From a checkpoint of a small mixture-of-experts model trained on Wikipedia.
Size: 10 layers, width 512, vocabulary 8192, 127M parameters.
Experts: 12 experts in each of 10 layers, 608 GeGLU neurons an expert, 2 picks a token.
Training: a variant of SOAP for the experts, 428M tokens.
Below are experts of layer 6 (counted from 0) of a mixture-of-experts language model. Rows are named router (the router's row for the expert), gate (a neuron's input weights, with its number), up (a neuron's input weights, with its number) and show model dimensions 384-511. Each number is 128 + 32 x the weight over its row's rms, rounded and kept within 0 to 255. Numbers have three digits each.
Before each expert's rows: "comes after" lists some tokens at least twice as common just before its tokens as in all text. This comes from a sample of Wikipedia text that the model never trained on. Tokens count by the router's weight.

# expert 9
comes after: "=", "\n\n", "'", " =", " Born", "\n "
router:101123092149142111117156140081131140157139156159133114111131139161058148190129103113126086086177128056139130086102170115081137157079163145090136087146106114094098094155172092115166139124135119048141148099083120131120102134107067092116109196174154138139140152120110193119133100170144121129105106087145092125062131150118161094166163146179122100168150091115116111082165120139115082081050
gate11:166090157086126101111113103138169172148175090112158115102145137159156135116124141131119107117113113118037169124072060110074144120181071065106169171166109104089157142129081149121105168129175100138148157144102150182089140158119077136143130172096113139127144137110126178094116071136170125147159103146086114085135109121108167131126159130117104125116120172109120102150110140081137110058100
up11:114119126146166157131149121106146139121139162165174079140130155131167137079145185111120109190108103081143089115115125074150171112122111169155111116148120142047101109104102154148207119088080063185075070088114135107119186148095097140141128176109118076131142122147140094176161090067105144143112184157129125125131204134114108153191136134102173144144133112168100142132140092111135134139140
gate12:154139071129155118127158134126115139116069112159114162140108092141149159140163077127058116083166186118142120087132058141134095170152184146100157170153124105144167084165156176120066142126184072104123092098172174117143114202082109203145126116168095145099117035123112157091189216081085121106138077169115138136116171075083168069169062115113092111168057131129139123107130147108098181126076
up12:132108134121093114134155085140170165088112095161098146098146146154115153147093132138087100138126105097198135082163113096058090145130193180153149151144173167114095124105149155140103180119121159178160111150076196177084128173159138134107175103119130111106165107143090119130115134152117123114120153149125088113115130124102151117160156065174122095101092123158124114117128105138171154130149
gate13:170121184121100144096080144162133099147121132144123161107116125142168115080179139083126079110104118145128095146145205164165124158142165102151068142114134119147121098138115111104073104066149123127135083158042117101159166148098128102153117137138158074098178161145100127105112140107114096087129104144136123154111189175133122146096191090173144084103123152095102171070078141121108091062185
up13:114144150132111107174158133110141147123140124153160122131171120071135100117114095206116150121180066103082130079177103081111115074129071172141172140133132138132128168118093106152144145186172123166098151119108131103146097092143121157167108081063127146139102157127162048096156127154133140124094119091129155112111131105068105123135043158152179100096114129066109111187127068120117123156124
gate14:035134143116130133131155141136186176125102142133139132157174131093090065171130139057053097130124095127087180049172085130119163124098151098125097116094093082102067150133152094182147127138112125156108110160098140129134082112133146097104098114164153123137158109078122131139125176128133127150160031097146141120150127129164139051141118159164120135134073090140095153158121176158150097167111
up14:132160129081119115101139117208131152124121082144150145150138075141154144119166118072123175108118123171121047145111112069103099123153137167131177105113170123162098092174138153160173111148128140136167117126137196133119152164092105221152121087072121092162117116141146091152161098027141152108115132141041095128150158127162073197130099136111163123122163074085158166164128159110113112129079
gate15:080113082074123147082107107109132137059131105090119128095139145130174064156113101116124196117090082101127134076142170114095101133102111154110109137160137103125146081154124137121083112143087132092104151142116071133121098095146110080139143192142086058159098119090075105133129090138201090076154108147071135119187119170147173184153134151081112151161133117154091139102087120117078094142099
up15:157161069117168154145143186087132081065175144128138110116122156107119125115122107139143131128126109161182132164176128146099134109148129132106171111086217128120111154105142185131119088114142156173139174117163149147104187130128090162169169141143113142128093081113160131151091045104086051131090154152093183124154164127104148162118194164129086107093148129186115126116177138066140139174121
gate16:131107130102162162132140157142105121097182140142180138166101108150175099145156188153195110143158115160151161176148065132134164144121137147157099118134108147127194077165123208183153097143120162164090152094137110125125171140151154093165094174133144125072133141092148152081060084176162128089139158137107175142132130097054085116161084135132154125107154122100095129123143161130138122108061
up16:104143169124113097086096086109138162156108144147111088081142149130099131124120077115086106098088109110145063129135158072156078090141103091118133166105113091106075114068154128092108168151144083128116098176104138153138153123068096140124182093126138141146125079116107093164165107072068172171115104129158132122145119162157120154129213105059132093182193145167144142104137117131137133157131
gate17:152083190168090118133158084156209091171128134107101064109110158086112173085104133120094107134123107163137129088141143125068161135101026145091101057137155140136076123116111144103162103165204119164100121162162117143128080067091117065106083090142168106133128147126164111117189173097112112139143087138102107127076122187119113118116088191119135143127092129144168115139146064119113107097153
up17:131153155109122124145125122132140105152144115094086102099123125075201103165128148126174159127101105156161129132109081166163123102144077113118087151174112073143173195136092185102106118084121136080143134119145117087188104072101112086091078090139135182095124112121116098119087136093138156100127184131090134151157114125096176070077097109050106146104134128159118101160101127110120148091154
gate18:110109145108178198127166134093134068105168183181068092148158084126224184137112099101107115111150110067114058082174094116077089116176122118171118112155118136146133098110185074079115125162114115120108163151069178139114172152099107124128131179085076165127135234079083135137153114100125146146125109140101154145098083164130123118141099131159159152125176148171188088140122149133164128074126
up18:125119112113177165102113131073135123145130184154165080158133122140178106082144108073118075133118113091152097090140083151113141104177117129119140199098129148107154087074172128072090177186180122091143118176093117143118124119147107135126128190127040113139094172155117152092128134096113162117116130181115148160155087152106103119127117115228209201153155097160177141105146161122120127074154

# expert 11
comes after: " |", "|", "–", "19", " in", " 18"
router:133155057085163102180104105102082143125126168131171110140097098095083062159094126075169124142102161157160133106134115137134143160178109121152111138081105146110134122125085162155100088084122144164107155073162186142108148155171155148169117091138104101160086193116097133141121081214144116171165170104158100184074181180128199184122071128120178114149100103146089126168125101179212164125140
gate11:124165098098071163212126170109148064161168093206130142126182092102142132100115139109087148128178105146098140124100144171178161105155130146115167124137084076217147093086143093161139164097162158150071141131131110101112096152133182100087104103118179080147099087142147122127146161078178077151124135151081190092109166137172109081132080255161160107117132099105104144157152124104071123090131
up11:180100060082080102179140108174127119135095123154156096135159112079084178074115164102146123126177150114127096091098167120179150125067086095157166104121098102104150129115158093163124115091138148093134184097080117160098158148149126091170117169065148159130134103145111133171110132135150098140103171117093049128127088136122151040116157163142114110157156108114166144144120139118150107144174
gate12:130142138145098141124155136185141150082122078165108100105089131143129086155113182086128116092136111053123181134104115115109129135089152103119136161077111151151146162124145105094151091090146125141089107157176089121134153127110148125124065146109106181150103152139184143110131171105114076166159131131148074102130175133136139121116172144107153101141173111135129143091140161100132122103117
up12:079177126131169103144147193047113155127157148121139066054104135118134104160137126118069108122131155137140116088091133137176144111129145139164075145112137059153153143117157132124149138120124120148117130176083134095068089142176130122117166080122091102123084125128139137138131100130142131128161097166166094159111133109114118101135098114152161108159120188142078111155157065166140099111139
gate13:040184125123137171144134086186150105114079074166171138082135149146098143196157105129079146140107131118126166068115051137101176169127112082124139155109104118059172089156123117204143108129152172199173117193146163114101112148203092159172153139105167097113121099119104104163163098099189094168097176128123145120100139198076101092139099078095142030081137096173119074127111142106166182112141
up13:123125127135055178112136080123080132176133098090169199116119163114067128110138171103107053120137101141112167115152071104161165148158158137141147199106112152107196084113142129131095118113166133142168115176156137104105108113079078138122114143078149158156181112138132099144128182063136128112120178119123117116175049134132154190132105134125089079154111148126060166165155116147128133144103
gate14:201124099156081070080143163114137147170101155121155143141128118121119107142150163134137150159128192077148145060146101084139178079125088189158145173105144123099160163139186064103164159132170171172096081162148149131125131124205115169061109106175080115173152141133136105177146167167127138156084100126116091175153141122156128179099146144110158099171151181102109118109163144137086122101077
up14:164099156165130096166106098164128137075118168125104138150054123138181098109123089159114144178179198156181184137107129127097141149152107175153108088125124122162197103109136085113105148113131170155097109216132089071087163150148120116112109097199148098163167177156092152131103145134079149127150143134136077163156116200159126139165100180130117118162136130100143116107130107205123109128149
gate15:160094039176098165105166160096139119190130164102097115127137080118139154122187089118173111132150105144128180183120082119181116083103142132089122094163124106125064084062111150113126091091126115099119157130136140173118103149084073139115122114158103168133158094148090099111222111088117154150172139109206089141123154112144178104124119102134157155080210129136086177104182093082144127147111
up15:096114116120115100145106097173138122085159093086108110082126128136109153128133105141116140132125121143133079134145104133074094081161118110123143187113146166143132206167144127094090139168124114090155179160075120133129127147118174145138159143127114136135107210076150071145096123149128093128148185136091148126136175094085168162121108098105142135178122114135172085086083142155048121110110
gate16:124081163129139136073135098074118186128111123140109166067167132131117146133113135068157075102109142057096112129127185205124111112092176063200140119129110125111188106116155126103200129143132204148091140162111088154070109169174173159131135119125104145184117147122127123115108116128162138119164105134141137175123071129146071168126077083144142156114129219102144122112102091173167133138117
up16:125206165175143148094154137117101099170141102117123093137148136081168133097121152163122151118100119192130141140119136097110088116099094200153133135084139108128048209127093101212083191139170101131174109084142112095121153103134106102116070067114126121098103071109108110110112155076173112102124072098102053143140134139133149061113141158127157108115108110148130127138136139097103107084159
gate17:091224137142094159144052151167144132049098169125128117037095103139209194148101156142161119139182141121120128066108137072143095091159167111173152149115131173171149122078106112144163150148147143139074064112158106140103078096133106149142084185092136142143133166104087168158106192047134181114157107146146115127084148159153122174182163156136104182138112187094147130098117127155134075117107
up17:189062124108139108136176120075080114167134105076111173243090158097097137133097136137040101110116133109128149174133193132105144148127120171124183152165145170124168091136164105121100119117149118128152115144072101152143134170099154137126145085133131113087160098174134067125158137224128083121150174138058146115162079125080122113097100162152161089143161128188121130170190107113104222159114
gate18:048205110115099098130121089136099129146151147114199098121090176162152113125132077119154110134104101077201167086151038125117163178111180135108145112167140088140138142114148146106128168118093117148180091175121141115142143123156182125150109128125117152096128163169091115146130095136148140169137163157054088158111126119147168124120095158109144118109180115129087130181123086183081112094136
up18:072170127156074147154108083120093077118134125110115127149148139132116137097121095137178101094153049178179146113055120107117097147137159108120152130158163106112144111117117122084111173208175060157175089206145158123149149135119153130149110122120152167138107162165151100137126127141207103170129148158085133117087148098190157122143066126130179059078149092072078094147174086147107109128173

# expert 2
comes after: "\n", " |", "-", "|", " (", " 1"
router:174040127082144180148088106100099141152106084091096111179140131134116083157161174166132167164147111146104112110106163092110145115134101127092141100077120084181140185141106132125141095072146148143103133117120055160114131090115148143141132150136100159126162171143176102082100091105108155139161136107154087086116078104095176139163050125065162103137110088063146085137171120156106086139096
gate11:133114109153130112103149087124164147101141160161175104068108133181141121101142141140079106110157143181132111079099183137138165127118154123121124146159156148072132165155115123076110167111195116077131091157154201077106181095057116120076122130104108123178141176085102199183142168104182161171136145151159134133133097075091111172152123131165161161205102096127146167087161070100095169160168
up11:183137117122158130097144087164112106101119108053092159101125105104177133135138189100121124138183099118150116130097098097142118154140090159093119097179104111077092078124114110173127123123164105089158143102171127108200118124198148120160122128126118118078152157144140109071132084174129162129176083137137104137108151180082091133120123155102101148155071160167158118100085143163119128168148
gate12:118164129138132120208101156144171128148120111161155161128186130063073143139124165140199109124115121131114105118180113082083048125061128125129175126092118126138133110190133126157119134139113109141205110105138167097114090133085122147177116130140075165086111087164174101103092130124137098150168129140174155106134108099120168161120103115089137124148108126143081152094137121112166135126070
up12:126149133126169138148181153149164076128080086098079140099105106144096141072120084079143112104107107127166111115221130140149113101137105158124180094125091117147090158140133119113053188150091195147124122189170132089165150119221077152068126105167121091155181183138120075148083124145103117118127135060141139106193105108154195087141138117107148135137120192137106151138125127163118077172150
gate13:129110074179088167131135083054093166078109177123145106122104122122169119143109108085110181118170090173152136130097103095077163065179086175134117124120163110089084086156125134116078078134100167080128135158122108105122138158176097117148169094157098158149101165145112115176105112159119174163133137124135145123111025167135131106099155150117150167141111147106072157151109110119118090140154
up13:158138176140143146170100175112085093175119128126064115158023148129155174178065100110180113144130080108144132070113115132169097192090119146131179061077116126140105130148174118153091034139137166126123116164148177074170067095163118084183119158145189134105170125179100110088150112112103135141138171125107138104134168118075145142069113124155106095106138135135066120139127098133159180144099
gate14:160133169128134144064110126093113089109118135145059046135128154122121117103162128168150146118172167133125057107136170137135108111084126118163078132146091113140100100131118116186156057126143123153116168124145147087118115133128187115101103164101069107099178131115109158096127076138063116121142098154083137098161142146138144045113147092147136121078162164081099086121135163077167175115152
up14:050129128148136106201128143137155072125132104055188093126094131119131114094146053119096111112132129105115128119090131133146114131160148138144145111090094114113120147133115096100148115090129104113113072102089139137091074132121136173192154075106217125141083158116105089140161178180127102137113187125164066172134074069148133181095134070107134132152154180142126131115141119139123081112137
gate15:137150142113116076121102127136174134110104205126154045088220175116084167210163126117162116207126122153106165130100092074091167093131137126104145120100123089121104171141141123173066116108110134138156148166113113172114114156095136090168136082138100094145119103122111101138129209157123150094094060132117107089138125125105120174093129163102069068150107121140102206171111161127133099180133
up15:127110166133113183097195133163176132083099177117134060113083165082107089174109071150117110163088137174097105074102127109040167129109154124162120144098133160059121135134143135128088086145153135096136159152150123138135130097122202138100120093151182168218095128103063115157108132082128129205107173095134091083119151127148189165094099216121106079117120122112145117105104126087112136136133
gate16:136177164169173130114162120134096112094113134155149123118173120112088127127058114138166128084147124140202099111116126103122112148137105099116146141113136080097123136148144112132130169149138150104126131093108101172141103147130107107063236093125136117141105096105094130127095155109099049130101144141109133103134158098155092207106132132081147132128129119144162159154022148105075151156098
up16:136094134113127115083079147089148122166113160157122076111124190187095185144143081114118087106147065173150157131141127094154145133178151071142169172082124128164108177141145128087129054125103108156109107192155058167126159139130153096160168147064154138131119147084060162167130116106116163129067136157144094150163081146174135106092181097138109124111154121133123186109050118150104141117134
gate17:100129106070121121076158087168092083128110170120105153135097190105112211134126054096124118167162095207063110145123136136152094117155129128147136186111139166134151144147145069105132138137176131138118121153108133177093052098209110126123191123121117083152116076128154177108175177127102150126146055159155127127074097098095105138149116153116160107123118118103101089147155159134142065075092
up17:121174111144136099102136170143029069226113083070092143111073094104158149131162024119044112112198149155020092110149110149169122085140119108153103213120132150206112091116128110088164119175146129177144131147095157171155101164148115122118177148105155111092087097144142141085108158145073144144148086116160153066145076113108132093104106134155117125130168130135140117177101090143166141093040
gate18:172067121109147117085116107109109089151143133151111110105110014154088152205108134075109123135176137111124148200115118049142139187156177149112128110094127131156189189178152109084137083110127147109148138122107136129110131110077167156161140121096081060150105111157131131143081135173152181183107124142186149155172187090172093168146093153160117123134115137160125099153162142157077107058082
up18:113134167146117123115131068085143107077137125112171129194069152082047105103141119099139092174108131154101048088103211092138187142079141117196167128123069120172162134050059137090104140182168108083154127129158155169104154093171134171124101067118096130109161176104130090122121103140130113110132131166131143109091085161125100136179124160166094114140079120135087092136156118096116137128116